Experts of a small language model.
Size: 10 layers, width 160, vocabulary 2048, 8.14M parameters.
Experts: 384 Mish neurons an expert, a softmax router.
Training: a variant of Adam for the experts, 240M tokens.
Below are experts of layer 7 (counted from 0) of a mixture-of-experts language model. Rows are named down (a neuron's output weights, with its number) and show model dimensions 0-159. Each number is 128 + 32 x the weight over its row's rms, rounded and kept within 0 to 255.
Before each expert's rows: a language model's description of what the expert responds to. This comes from a sample of Wikipedia text that the model never trained on.

# expert 2
Mid-word lowercase stems
down31 [197  88 127  76 126  74 130 129 176 168 111 175 139  85 114 137 148 112 164 112 119 141 148 131 145 150 125 177 136 136 115 118 131 126 203 113 167 149 166 147  66  80 130 221 100 161 115 139 152 196 143 141 126 165 111 136 137  67 152 105 110 171 129 181 109 170 133 116 121 105 100 125 107 100 101 159 100 156 111 148 157 130 215 151 128 157 153 125 140 121 105 142 131 166 127 144 146 170 109 131 132 153 147 112 192 112  47  87 119 124 136  72  97  59 149 132 130 148 165 116 140 194 162 137 102 145  99 133 161 114  86 100 170  96  96 106 153 126 152 139 158 158 104 125 149 143 169 132 141  42 157  92  42 112 149 110 115 153 170 116]
down32 [ 83 100 193 119  86  75 118 123 135 117 138 142 175  78 130 126 121 106 170 125 112 130 117  96  62 123 136  82 163 145  98  45 114 170 122 166  99 112 136 158 117  99 147 173 115  69 190 158  74 113 125  91  90 100 137  55  77 183 103 140 136 134 146 178 119 141  74  68 177 131 132 133 134 132 146 116 157 105 115 181 127  75 170 121 119 100 187 107 142 154 120 167  96 103 157 124 109 156 158 132 105 126 149 162  87 121 129 104 132 184 171 112 150 108 166 180  54  71 169 128  86 131 125 131 157 144 120 136 118 149 123 174 118 135 133 166 139 120 123 102  82 130  87  72 110 140 132  57  90 162 123 148 193 113 173 158  97 114  98 132]
down33 [105 152 186  81 133 163 117 111 147  95 113 173 137  97 115  94 100 143 193 116 131 118 150 139 112 114  73 147 124 165 199 171 121 154 114  43  89  86 101 181 155  80 139 101 162 102 167 134  89 127 199 138 159 122 144 109 100 163 192 130 154  83 180  94 136 103 131 104 111 142 159 184  99 103  96 142 101  98 125 157 101 104 139 112 128 215 125  97 122 126 121  83 122  95 173 140  49 120 148 190  65 105  99 160 101 104  61 147 166 100 142 148 105  97 146 132 169 119 131 179 143 144 123 105 172 117 140 121 110  96 133  79 126 140 122 111 144 114 145 105 112 121 122 138 100 185 125 109 104 139 130  97 148  55  69 121 109 143  85 178]
down34 [127 126 133 157 119 104 149  88 147 116 138 102 160 104  78  97 111 115 120 126 116 166 147  68 166 163  70 173 126 181 121 155 105 171 165 145 141 149 123 168  49 170 171 153 115 119 161 179 134 107 146 147 178 173 137 187  66  96 120 139 132  39 179 119  88 131 156 119  90 118 115 103 131 133 105 205 112  96 155 135 106 131 179  74  96 210 111 134  84  98 154 133  99 119 130 152 150 152 157 109 145  93 144 143 163 147 101 134 129 112  97  74 143  97 155 139 153 109 156 107 119  66  93  92 135 145  73 193 118 144 136 137 145 158 128 124 136  92 120 116 145 152 127 118 149 147  63 189 139 144 143 210 180 110  56 144 145 133 128 136]
down35 [126 112  94 184 122 190 115  99 160  83 111  79 190 161 141 116 143 155 121 143 188 120 147  60 153 100  84 154 133 113 194 150 153 146 179 135 154 128 103  90 129 107 159 130 154 137 121  22  97 164  98 113 199 100 103 118 131 147 140 117 134  73 122 114 158 124 124 126  92 138 112  95 119  79 110 131 109  59  91 153  85 101 125 229  84 129 136 147 176 168 143 151  87 103  94 133  99 121 110 105  85 126 107 168 135 114 158  98 122 173 160 150 185 152 108 123  99 129 163 132  84 134 175 143 122 136 109 110 124 124 144 140  40 122 155 102 106 149 103  89 127 171  94  78 189 145 111 111 113 116  92 120 120 130  84 122 188 130 107 153]
down36 [147 135 106 165 146 151 145  98 111 181 137 145 134 152 203  48 163 160  91 120 160 152  92  91  94 159 109 165 123 152  90  97 101  95 129 168  97 117 136  94 127 126 111  90 136 129  70  98 117 125 130 120 134 205  62 106 180 133 171  86 112 168  82 158 117  97  97  51 133 136 170  90 119  88 200 112 213 124 125 114 134 101 131  96 150 144 164 122 128 113 117 149 125 119 130 115 148 106  84 148 117 142 121 189 162 126 116 162 112 131 118 102 163  43  99 187 144 123 140 159 127 156  97 120 125 176 175 129 145  84 116  70  90  66 154 125 176 125 134 156 192 157 109 183 140  86 101 106  69 118 118 113 112  98 104 129 121 144 143 111]
down37 [131 188 146 176 125  94  99 133  79 156 153 165 180 122 106 102  89  95 127 128 159 159 136 145  88  69 123  87  97 100 174 113 164 102 127 178 129 126 108 128 132  95 182 117 132 130 112 139 135  96 105 133 171 149 107 133  90 189 162  71 127 156 163 144 109 222 135 126  96 169 180 164 145 130 162 177  95 153 160 136 154 131 112 100  93 151 117 150 102 145 143 114 142 133 147  96 193 162 126 147  91 113  73 188 119 157 138  91 150 132 132  64 114 149 103  98 195 101  91 119 185 131  97 183 141 106 103 171 148 121 151 153 111 169 127 112 112  90 122 165 147 123  68  67 115 184 189 120 108 123 140 153  60 149 189 167 132 123  96  96]
down38 [112  75 102 177 113 150 156 115  58  92 128 103 130  78 157 159 138 150 120 118 170 163 164  70 116 113 121 131 175 136 103  65 108  79 153 119 124 120 155 189 115  81 167 164 128 139 160  79 146 135 180 104 139 178 138  97 129 142 119 159 101 137 160 117  60 146 168 203 111 166 155 179 143 127  75  85 153 159 145 122 151 128 114 105 189 140 127 149 113 139 151 138 108 153  82 188  94  86 115 145 107 154 171 114 158 174  48 114 112 184  95 144 161 157 117 115 155 143 149 154  78 128 128 153  97  96 150 178 133 171 110  92  43 138 105 127  90 136 125 167 123 110 136 163 111 148 137 171 187 126 200  82 123 140 137 170 135 113 135 125]
down39 [143 107  80  98 136 107 157 129  93 128 176 126 127 105 139 157  70  64 140 110  89 135 131 133 125 136 112 122  94 160  74 106 152 123 194  90  73  53 156  77 117 136 139 147 144 169 132 128  59 123 177 168 152  92 157 101  95 111 152 115 121  75 128 142  81 160  65  82 120 150 110 155 171 140 124 176 182 116 140 157  69 160 126 143 116 118 150  92 121 165  83  83  95 149 151 108  48 145 135  81 182 151  59 154 123 182 142 137 171 166  66 211 101 111 105 149  58 161 106 151 135 103  91 124 107 113 159 145  99 128 138 172 125 126 115 144 129  96  92 138 121 119 136 130 130 156 141 126 141  68 104 159 102 111 113  91 120 125  86 161]
down40 [117 148 117 117  61  79 115 119 133 162 173 142 106 115 129 134 124 134 130 105  97 133  81 129 123 148 130  88 113  87 118 161 173 112  98  93 130 112 114 220 160 139 114 149 132 166 173 107 137 136 174 113 160 172 111 139 129  98 143 123 100 112 141 107 101  80  85 184  57 117  61  74 152 154 124 129 135 139 153 117  82 112 135 137 113 129 167 149 106 188 206 130 113 173 186 148 182 113 102 160 138 133 158  95 163 131 113 108 160 134 168 152  56 102 113 107  89 143 128 151  85 132 165 201  73 125  47 105  95 115 142  74 124 129 145 166 120  82 172  59  75 112 100  69 115 125 119 115 144  99 154 170  76 147 123 110 140  94  95 120]

# expert 3
Function words after names
down31 [154  96 124 153  85 127  92 121 125 111 147  94  90 131 119  88 114  76  86 129 113 150 108 147 144 174 127  90 127 121  80 156  98 124 184 180 135  79 105 121 120 170  84 127 128 174 162 147 124  95 175 163 121 108 114 170 114 120 104  58 106  90 128 174  91 116 121 117 104 104 177 142 154 111 174 121 193 166 125 122 137 129  53 147 119 121 247 104 116 128 105 157 128  75 128 149 118 141 183 109 106 100 133 118 165 140 148 102 101  67 126 143 114  85 135  70 101 107 108 117  78 162 110 115 114 187 158 100  94 151  40 111 127 184 176  67 179 136 114 140 103 118  80  88 144 162  86 135 109 160  89 111 153 135 136  97 150 106  85 139]
down32 [118 144 105 111 158 132 110 153 137 135  45  77 101  77 117 141  98 131  75 166 171 165  72 116 105 135 122 110  82 102 110  34 154 130 103 123 143 169 134 120 163 117 135 161 103 140 116 152 138 178  76 148 108 161 151 113 149 125 137 193 133 137 143 128 118 132 129 138  96  99 149  98 117  95 118 163 159 123 181 174 155 149 158 138  92 150 141  75 161 122  22  75 178 184 125 165  91 132 137 179  69 146 105  81  98 101 145 126 116 107 113 183 122  92 102  82 147 153  59 109  96 133 150 140 144 144 131 141 132 162  37 121 122  99 138  94 126 126  82 152 128  88 170 145 130 147  73 113 103 142 146 128 115 135 156 121  83 182  70 154]
down33 [135 104 167 128 124 137 151  88 102  96  95 127 125 118 110 129  94 116  98 179 129 172 189 134 129  61  92 140  71 119 155 106 153 197 124 118 126  98 162 124 182 170  81 160 119 163 164 136 100 128 112 117 126 125  80 118 109 139 121  92 171 134 162 111 110 158 146 186 134 136 101 189 160 124 118 115  60  60 151 150 152 119 149 140 118 132 124 170 179 118 103  96 170 134 146 163 103 146 125 113 103 126 124  40 109 147 180  80 163 121 134 155 138 118 146 151 150 115 130  99 149 228  78 123 138 156 118 160 173 130 123  90 181 158 146 158 136 150 103 111 174  96 190 241 112 141 134 144 123 120  94 107 105 181 145  90  81 127 174 131]
down34 [110 176 114 180 183 105 123 145 148 135 151 170 116 103 114 128 101  95 139 143 167 168 158 146 195 182  73 129 132 146 111 173 143 135  83 139 106 138 150 139  73 130 157  75 113 143  95 165 143 130 136 190 103 148 160 139  97 159 100 140 102 169 122 144 128 175  86 204 135 114 120 148 110  81 124 104 186  89 106  92 122 133 145 111 104 140 110 127 178 166  77 110 114 126 130 170  91 121 131  69 144 118 116 126 110 134  92 117  83 118 124 188 176 130  72 114 107 104 151  66 139 179 151 168 139 118 131  94 154 109 141  87  71 172 129 130 125 126 102 113 130 214 155 167 115 144  91 162 158 179 109 110 103  78 121 193  76  76 208 113]
down35 [180  94 127 131 217 124 119  92 125 120 172  97 165 198  96 161 131  67 104 140 140  79 120 116 198 106 131 115  58 186 173 121 133 152 134 113 144 110 118 189 101 161 153 175  96  43 143 152 100 129 111  91 189 114 128 127 109 174 141 106 172 127 103 125  93 125 191 105  87 101 171 160 130  90 131 151 124 135 116  54 101 126 124  97  93 117 163 154 104 102 189 162 148  65 172 137 106 105 126 119 140 113 120 145 111 102 142 149 135 115 147 108  55 127 158 103 113 120  65  73  92  56 160 140 162 185 120 149 161 131 109 156 101 136 144 105  68 125  96 106 121  84 155 130 143 173 110 123 120 121 126 108 160 160 135 114 127 135 108 126]
down36 [ 65 119 166 131  62 127  61 180 145  82 174 123 119 119  79 146 105 128 125 184 142 143 127  89  84 129 115 111 132 115 182 170 151  95 166  70  58 110 145 102 159 104 194 168 130 139  96 113 141  82 206 149 118  97 153 108 117 104 119 126 145 140 132 153  92 107 109 118 104 171 177 163 134  91 138  77 156 152 136 136  86 127 151  99 141 147 105 163 129 169 131 124 104 123 111 127 150 108 115 154 163 161 142 113  55 133 138 156  60 202  98  90 169 110 111 144 155 163  96  98 145 197 105 163 100 200 114 120 150 131  98 119 119  97 125 170 138 172 140 117 150  67  93  94 137 150 145 153 129 136 148 108 121 157 157  41 120 111 157  89]
down37 [136 135 132  90 115 144 122  85 107 120 111 164 167 177 113 152 151 129 170 101 166 124 131 164 172  96 130 139 159 133 108  88 138 144 146 142 132 107 170 109 116 155 119 137 163 126 144 103 164 107 150 126  97 125 108 136 145 119 158 102 148 191 148 164  53 178  83 131  79 125 135 181 117 146 184 151 196 140 175  65 198 111 156 135 119 203 135  97 116 142 122  76  56 132 156 124  97 160 115 142 111 111 134 152 167 124 177 129  99 144  88 166 123 184 127 116  88 144  60 143 100 120 112 148 184 113 103 123 117  96  85 166 112  65 113  92 100  72 149 107 202  97  78  71 145 183 137 183 113 164 107 198 155 114 132 142 169 124 105 126]
down38 [149 152  72 135 154  90  97 151  99 117 119 159 170 150 152 164 133 151  94 119 160  80 112 122 134 155 157 130 152 107 129 117 227  86 149  56 102 112  94 122 118 105 110  72 153 141 151 169 102 150 154  64 153 135 120 108 154 117 139 145 115 121 159 110  87 118 116  82 124 157  68 125 109  74 182 154 173  82 157 126 146  97 148  97 144 121  93 124 122 134  89 127 117  88 180 144 133  91 131 156  86 128 177 133 115 102 130  78 106 134  88 132 118 147 145 157  74  99  86 148 113  60 155  48 101 173 145 156 186  90 118 169 154 150 137 118 118  58 138 120 105 203 169  58  75 161 132  97  88 163  99 122 128 133 116 141  79 103 111  94]
down39 [109 186  94 182  77 149 113 122 143 142 155 179 122 120  98  98 154 109 178 171 170  96 163 183  92  82  79 103  99 197 108 186 120  89 190 118 105  82 167 103 143 116 136 173 108 133 162 119 117 115 152 101 166 130 113  69 188 109 120 124 164 126  94 176 175 131 114 114 143 119 101 127  84 108 175 140 213 140  73  98 172 118 107  93 117  81 119 144 166 138  85 121 129  61 132 104 107 153 188 145  62 105 149 122 137 139 111 165 168 163 141 133 126 110  95 211 133 149 131  80 172 100 108 118 124 121 117 129 135 164 148 179  81 171 133  99  88 117 142 135  74 148 122 160 159 113 113  98 138 148  80 100 128 114  78 103 139 120 131 122]
down40 [137 155 147  77 129 148 119 161 145  92 134 147 180 200 210 136  95 127 185  88 145  57 137  83 134 127 125 207 122  72 153 166 101 118 191 154 155 161 187 148 123 168 147  85 165 116 134 131 132 121 190 110 118 110  51 180 104  98 122 117 173  90 120 165 158 127 125 161 174 132 148 112 111 145 104 152 117 148  95 163 112 178  49 118 146 172  92 117 143 142 106  82 171 124 147 159 121 142 116 109 105 111 162 110 163 121  95 100 162  83 122 158 170 148 103 116 165  71 136 121  99 124  79 141 152 154 114 128  91 154 174  93  86 119 147 100 137 124  66  92 105 119 158 164 116 151 152 181 172 156 142  67 114 144  95 112 112 107 124 143]

# expert 0
Name-initial capital pieces
down31 [ 47 162 154  94 116 116  94  96 187 145 141 174  95 141 165 113 153 146 125 121 168 103  65 115 163  66 146  94 100 117 103 129 155  84 144  83 122 105 120 156 123 121 148 177 146 140 146 116 154 134 160 158 166 150 174 154 132 117  80 117 100 117 134 135 127 106 125 125 130 116 130 156 167 136  92 113 192  91  93  94 156 204 168 149 125 134 122 139 184 119 139 113  80 158 149 121  55 149 103 134 127 122 103 123 180 130 121 154 141 114  79 130 203  67 141 134  76 141 143 142  82 137  69 158 164 154 116 191 115 153 134 131 146 142 197  72 100 146 135  95 142  71  89  80 154 186 109 155 107 208  98 152 158 154 193 134 119 107 103 110]
down32 [163 129 112 124 149 135 188 154 177 162 160  93  87  64 159 118 133 129 173 122 116 142 161 150 175 195 115 183 126  82 132 229 130 118 107  85 112 135 101 133 144  98 126 125 139 126 153 142 172 131  86  61 160 135 117 154 102 114 104 111  91 142 145  62 108 164 144 129 151  96 127 114 123  51 158 124  58 127 139 149 161 106 104 145 133  99 112  75 140  96  66 110 103 133 161 119 161 115 108  96 151 135 134 171 160  37 113 102 178 162 114 129 122 132 165 179 123  95 119 149 156 131 168  90 126 101 157 121 115 153 156 137 150 182 146 139 169  47 121 131 150  93 121 209 156 165 107 129 138 176 114 103 109 155  92  81 179 118 130 114]
down33 [ 86 124  62 112  82 127  44 159 146 108 150 108  63 159  97 132 102 169 152 125 112  97 101 104  97 111 121 143 156  95 112 145 124  67  72  90 152 179 160 183 120  34 169  92 153 129 100  93 130 159  88 120  75 121  78  81 147  95 151 136 136  82 111 121  97  83  89 176  86 195 107  96 142 121 179 130 129 118 169 133  90 120 103 156 104  99 131 126 131 119 119  69 150 150 126 181 142 144  95 166 148 130  82 146 154 115 137 101  80 111 121 134 142  74 123 151 153 106 141  87 106 130 116  85 120 111 185 131  82 161 161 119  69 109 138 125 175 117 188 112 138 149 199 158 127 151 117 129 144 145 149 113 111 122  78  82 125 154 178 106]
down34 [197 206 122 119 121 126 115 148 125 109 124 108  79  55 115 130 108 131 135 177  91 164 147 123 150 112 161 128 115 111 162  95 127 169 149 135 121 142 168 159 120 124 194  98 158 172 116 119 141 158  98 119 130  70 124 114 126 125  93 117 168 100 108 160  61 182  88 150  99  92 121  22  99 166 109 100 127 101 192 192  98 122 105  97 122 128 154 208 101 119 125  94 143 117 153  89 105 168 134 151 125  86 114 129 139  84 109 147  92 154 129  73 121  95  98  80  84 119 123 185 155  88 140  84 106 127 116 133 143 110 166 149  73 134 123 162 120 201 168 127 136 177 122 114 157 139 125 146 135 129 131 138  90 205 122 157 154  57 125 104]
down35 [ 61  92  92 101 133 111 171 113 147 123 116  73 143 153 143 171 167 172 171 196 110  96  79 179 170 111 138 159  79 121  44 146 130 111 119 130 177 115 152 113 163 130 107  92 107  87 150 109 169 127 130 139 166 124 113 135 157 106 107  93 123 152 141 105 102 151 122 155 160 115 150 155 136  72  98 161 170 142 118 119 157  79 147 112 167 103 126 140 107 187 175 108  71 132 194 126 105 134 169 147 124 116 166 167  74  72  96  81 136 174  95 159 118 119 118 110  87 187 162  93 140 102  82 128  92 100 146 128 100 100  88 107 110 124 174 125 101 168 156 136 174 124 174 148 152 136  88 121 174  61 167  92 148 145  76 154 183 150 110  77]
down36 [175 142 134 238 118 195 143 122 183 133 134 104 135 127 119 142 135 119 102 115  93  70 120  90 101 133 202 120 161 164 119 103  95  89  95 116  93 150 113  88 120  98 179 106 177  94 125  95  88 124  66 125  75 129  74 135 165 144 110  69  88  70 129 139 148  92 145 144 128 119  95 100 122 140  94 111  66 133  73 133 113  85 133 107 122 145 161  71 106 149 148 147 161 160 155 171 184  70 119 135 116 172 143 147 159 118 148 133 172 156 186 127 160 152 128 186  78 164 121 119 123 178 144 147  96 152 101 172  85 119 138 137 114 101 171 175 163 111 101 111 133 165 156 130  99 145 165 132 129 150  83 111 123 105 120  75 127 166  78 176]
down37 [178 118 164 146 198 128 109  78 137 149 127 175 187 103 156 127 143  68 116  76 137 108 129  96 111  89 149 124 129 111 132 172 162 101  89 126 112 102 129 145  94 169 113 104 142 128 125  90 167  99  79 105 114 101 138  95 101 165 119 182 103  70 152 151 142 156 127 119  61 103  99 149 132  61 158 138 176 115 182 154 148 191 124 156 187 146 130 108 107 137 108 103 103 179 106  72  84 173 146 145 139 168 152 122  98  97  35 109 180 135 101 161 135 114 146 125 165 140  86  77  93 106 119 101 129 120  92 130 151 118 113 132  88 137 175 173 176  66 135 231 112 142 121 167 169 103  95 112 142 117 127 127 125 143 139 178  99 124 127 162]
down38 [162  72 143 140 107 184 111 192 118 163 171  71 189 127 174 114 163 122  81 110 106 116  91  96 156  74 127 152 102 151 117 108 128 147 118 115 163  62 113 132 108 175 117 198  99 132 104  91 108 148  86  98 193  93 106 127 179  92 138 127 114 120 136 155 101 173 131 166 170 179 154 161 142 121 119 137 109 113 140 111 126 189 116 149 128 123 159 153  88 142  93 182 155 136 129 115 152 205 148 143 118 127 100 129  41 136 122 155 127 136 107 135 101 128 162 188 117  98 174 105 125 129 121 144 136 150 107 118  69 188 120 109  85 114 123 128 150  75 121 118 117 144 120 152 132  91 169 171  91 169  95  97 138 119  43  58 186 145 158  90]
down39 [132 160 127 131 133 141 162 105 140 141 167 114 116  82 169  72 112 176 158 114 157  88 147 143 140 147 149 103 153 159 143 102 126 164 145  51 134 158 140 133 130 129 146  86 165 139 154  93 121 122 140  85  98 117 113 126 120 138 106 127  96 189 132 155 103  94  89 138 105 109 143 131 123  60 106 169  89  55 110 199 183 106 191 136  78 104 140  66 140 140  73 163 192 134 155 105 177 135 100 124  97  93 202 147 118 184 146 152 123 154 133 140 148 174 100  94 139 187 101 102 187  96 127 184 117 104  67 129 144 146 160 159  91 151 213 160 135  87 121 112 150 122 174 133 133 130  99 159  93 127 108 149 124  61 135 128 129  56 146 113]
down40 [107 170 160 117 148  83 136 110 157 177 155 187 113 151 140 149 113 118  98 101  71 134 122 144 197 118 116 123 141  64 135 100 146 156 118 167 200 104 162 149 124 124 126 139 135  92 115  74 106 187 121 122 123 143  95 144 103 125 127 112 173 119 149 137 102 180  69 105 148  88 122 105 129 162  55 145 172 113 104 100 182 208 132 130  80 116 140 102 122 161 151 157 120 118 147 148 116 169  81 105 145  64 142  52 155 184  87  87 106 136  98 100 149 139 112 103 100 140 152 120 110 129 179 138 141 145 115 132 129 177 117 106 156 132 102  88 162  97 173 167 162 125 111  90 129 133 134 158 102  76 163  81  67  38 185  89 184 131 133 130]

# expert 1
Tables and list data
down31 [138 138 124 143 100  90 125 190 143 169  70 155  86 132 183 107  87 139 143  89 126 163 122 159 136 157  84  46 203 150  74  97 149  96 136 104 145 113 144 107  85  99 126 108 178 151 158 149  70 162 117 144  92 161 141  96 118  95 119 115 100  84  79 101 160 132 152 120 109 164  89 143 160 172 110 135 131 131 113 156 132 139 111 123 177 154 137  85 147 140 112 178 113 136 123 137 157 148 164  98 131  56 161  76 111 104 104 179 140 143 154 139 185 157 114 139 166 143 141 147 128  94  60 103  81 166  86 122 114 118 110  83 153 178  73  75 162 128 159 236  94 104 138  88 113 102 125 152  88 134  67 142 160  95 100 125 148 155 140 123]
down32 [139 144 105 116  96 121 136 136 140  51  75 136 115 159 155 199  80 109  79 106 126 118 152 143 133 145 135 121 185  83 117 112 158 166 124 170  55 144 165 133 132 138 124 136 175  90 128 146 177 133 125 179 107  78  99 135  97  99 130 129 138 160 124 134 134 134 101  81 137 135 110  85  46 149 158  96 103 176 139  72 127 153 155 107 161 153 118 148 118 189 123 129 155 125 130 145 139 134 173  99 137  61 167  93  41 100 121 143 165  99 126 108 193 135 139  73 135 115 180 134 186 130 165 129 146  81 131 111 100 188 104  81 100 164 194 104 122 108  73 139 121 109 165  58 175 136 127 154 107 159 181  77 102 126 144 105 151 160 133 119]
down33 [139 147  87 128 126 140 150  98 120 159 144  94 143 153  91 165 117  64 115 148 105 187  96 122 176  86 134 165 126 110  70 147 126  46 133  89 161 157  55 163 127 155 166 138 166 172 125 118 112  90 142 178 125 133  89 149 116 117 130 131 143 115 142 166  96  98  88 162  70 105 122 133 131 105 110 142  82  95 138 150 135  82 160  97 101 160 106 136 169 149 138 125 132 145 107 150 111  52 148 167 151 101 180 133 104 181  91 102 153 184 118 192 100  99 100  80 159 182  85 101 124 162 100 151  90 140 114 119 109 191 183 100 126 167 128  73  67 168 145 103 118 151 110 113  37 166 125 107  72 168  91 114 129 101 114 133 120 105  97 127]
down34 [152 180 201 169 119 119 110  79 136 128 100 107 122 122 143 133 135 137 151  86 108 130 155 173  60  72 146 122 141 135 113 118  98 120 128 145 138  79 183 167  93  79  80 131  70  76 143 135  92  95 140 153 168 117 109 158  97 225 140 133 162 126  87 136 127 102 159  90  86 137 198 128 119 150 170 149 137  97 163 154 155 123  87  96 126 101 125 139  94 164 117  98  75 177 143 132 166  44 124 136 113 151 189  94 154 157 155  83 126 151 139 136 156 151 149 126 187 115 181 143 143 153 130 115 150  97 144 135 189 159 139 165 138 133 114 119 114 101 104 130 166  76 143 143 151  98 141 106  66  67 167 151 191 107  82 117 104 174  87 139]
down35 [ 58  85  93 119 142 123 140 153 124 183  68  70 152  42 136 132 108 165 113 109 136 152  69 141 143 159 141 139 154 172 131  77 141 122 107  93 106 191 121 146 147  58 145 128 103 113 132 139 121 109 180 120 113 141  97 112 135 137 140 167 146  74 164  93 148 146 127 134 126 165  95 149 143 108 138  92  70 112 103 145 115  80 157 162 116 125 144 143 131  92 119  77 210 138 103 109 132 118 145 102 166 199 123  74 137 149 125  97 102 156 192 143 106 179 131 127 137 145 137 127 134 164 141 200 103 163 103  93  85 166 119 115 192 170 149 109  84 132  88  63 115 134 111 183 126 174  95 140 118 186 110 193 153  85 120 123 110 153 169 158]
down36 [ 96 119 114 158 128 156  60 105 124  85 136 139 135 102 183 122 138 154  68 153 107 108  73 116 123  96 175  63  86  71 157  94 119 165  69  77 149 127 163  83 119 141 107  68 128 133 133 162 130 141 111 123 115 113 111 135 120 160 165 115 134  76 111 126 152 116 127  88 162 119  52 138 134 163 140 130 118 138 139 125  66 141 140 112 133 157 134 165 124 116 136 104 122 100 149  97 150  86 124 109 158 112  80 104 172  76  57  98 130 110 188  98  78 102 120 169 115 188 172 122  87 126 122 187 156 199 158  81 120 102 132 133 195 167 179  96 134 103 120  95  87  93 122  67 130 102 208 144 104 165 127 145 151  94 145 104 122 108 184 100]
down37 [147  97 125 139  94 118  96 108 188 153 104 101 183  91 174 113 168 116 116  95 113 190 108 146 123 140 128  90 105 113 110 157 141 146 153 167 138 109 195 127 124 124  93 125 102 147  87  96 107  84 130  86 135 117 154 159 150  55 125 107  64 133 144 143  64 100 116 113 176 117  57 102 124 147 124 169  89 116  61 105 108 109 175 133 131 134 165 169 142 210 118 109 105 127 111 127  78 147 148  67 124 120 100 122 177  68 120 143  94 108 204  98 131 150 150 112 133 133  93 137 176 178 137 182  82 108 163 153 165 142  96 125 149 105  79  79 158 126 179  76  83 153  98 117 131 167  98 124 112 146 150 162 125 157 164 164 134 163  70  86]
down38 [100 154 165 123 132 185 127  61  68 162 140 110 141 214 115  78  94 170  81 134 121 130 133 147 147  93 135 151  77 108 164 140 106  92 162 123 111 177 101 134 114 108  71 157 111 120 137 174 107 141 104 177 152 118 112 130 124 109 105 133 136 129  92 113 109  96 113 125 138 143 140 120 180 163  98 115 155 141  67 125 115 173 163 180 141 113 131  92 133 119 143 124  45 122 176 169 108 184 130 110 108 119 128  69 149 132 193 128 127 191 134 126 191 131 126 124 215 140 138 116 162 137 151 159 131 102 138 147 100 153 227 132 125  90 137 130 190 127 170 169 150 143 126 105 130 141 167 119 176  82  85 187 111 125 104 162 100 200 101 125]
down39 [116 137 135 203 166 120 165  88 109 107 161 142 170 123  83 166 101 135 129  99 135 124 156 106 146 102 150 178 119 122 200 152 150 124 125 140 128  89  80 132 124 103  79 197 145 126  83 181  96 120 176 112 144 123 112 164 165 137 142  80 108 111 128 171 134 129 111  67 159  86 173 139  62  72 200 110 154 126 105 107 103 112 159 127  98 108 112 118 180 106 122 149 105 139 170 103 126 209 145 152 132 109 109 134 127 120 157 162 160 136 145 136  89 121 171 168 127 135  88 164 116 106  89 137 172 128 179 155 120 112  76 164 106 140 159  61  72 174 115 116  96 135 121  55 191 180 116  74 118 113 132  62 138 146 122  75 145 131  84 100]
down40 [148 128 122 136 113 129 126 101 126 150  71 162 111 175 156 117 137  94 125  88 123 163 153 112 110 162 239 125 148 124 184 130 105 114 120 149  98  93 138 161 106 181 135 109 107 136 113 110 108 155 145 119 102 110 105 170  98 203 147  98 113 126  80  91 195 111 115  42 134 163 105 157 162  42 132 145 139  87  97 132  90  58  88 131 168 136 103 138 108  82 186  70 106 132 156 145 141 141 107  89 160 163 165 138 130 117 152 172 146  98 102 138 134  85 155  72 160 165 145 124 118 134 128  57  62 159  96 116 167 160 148 148 113 176 166 129 195 108  92 148  98 130 101 116  79 159 162 160 129 119 131 165 103 160 127 102 169 134 139 150]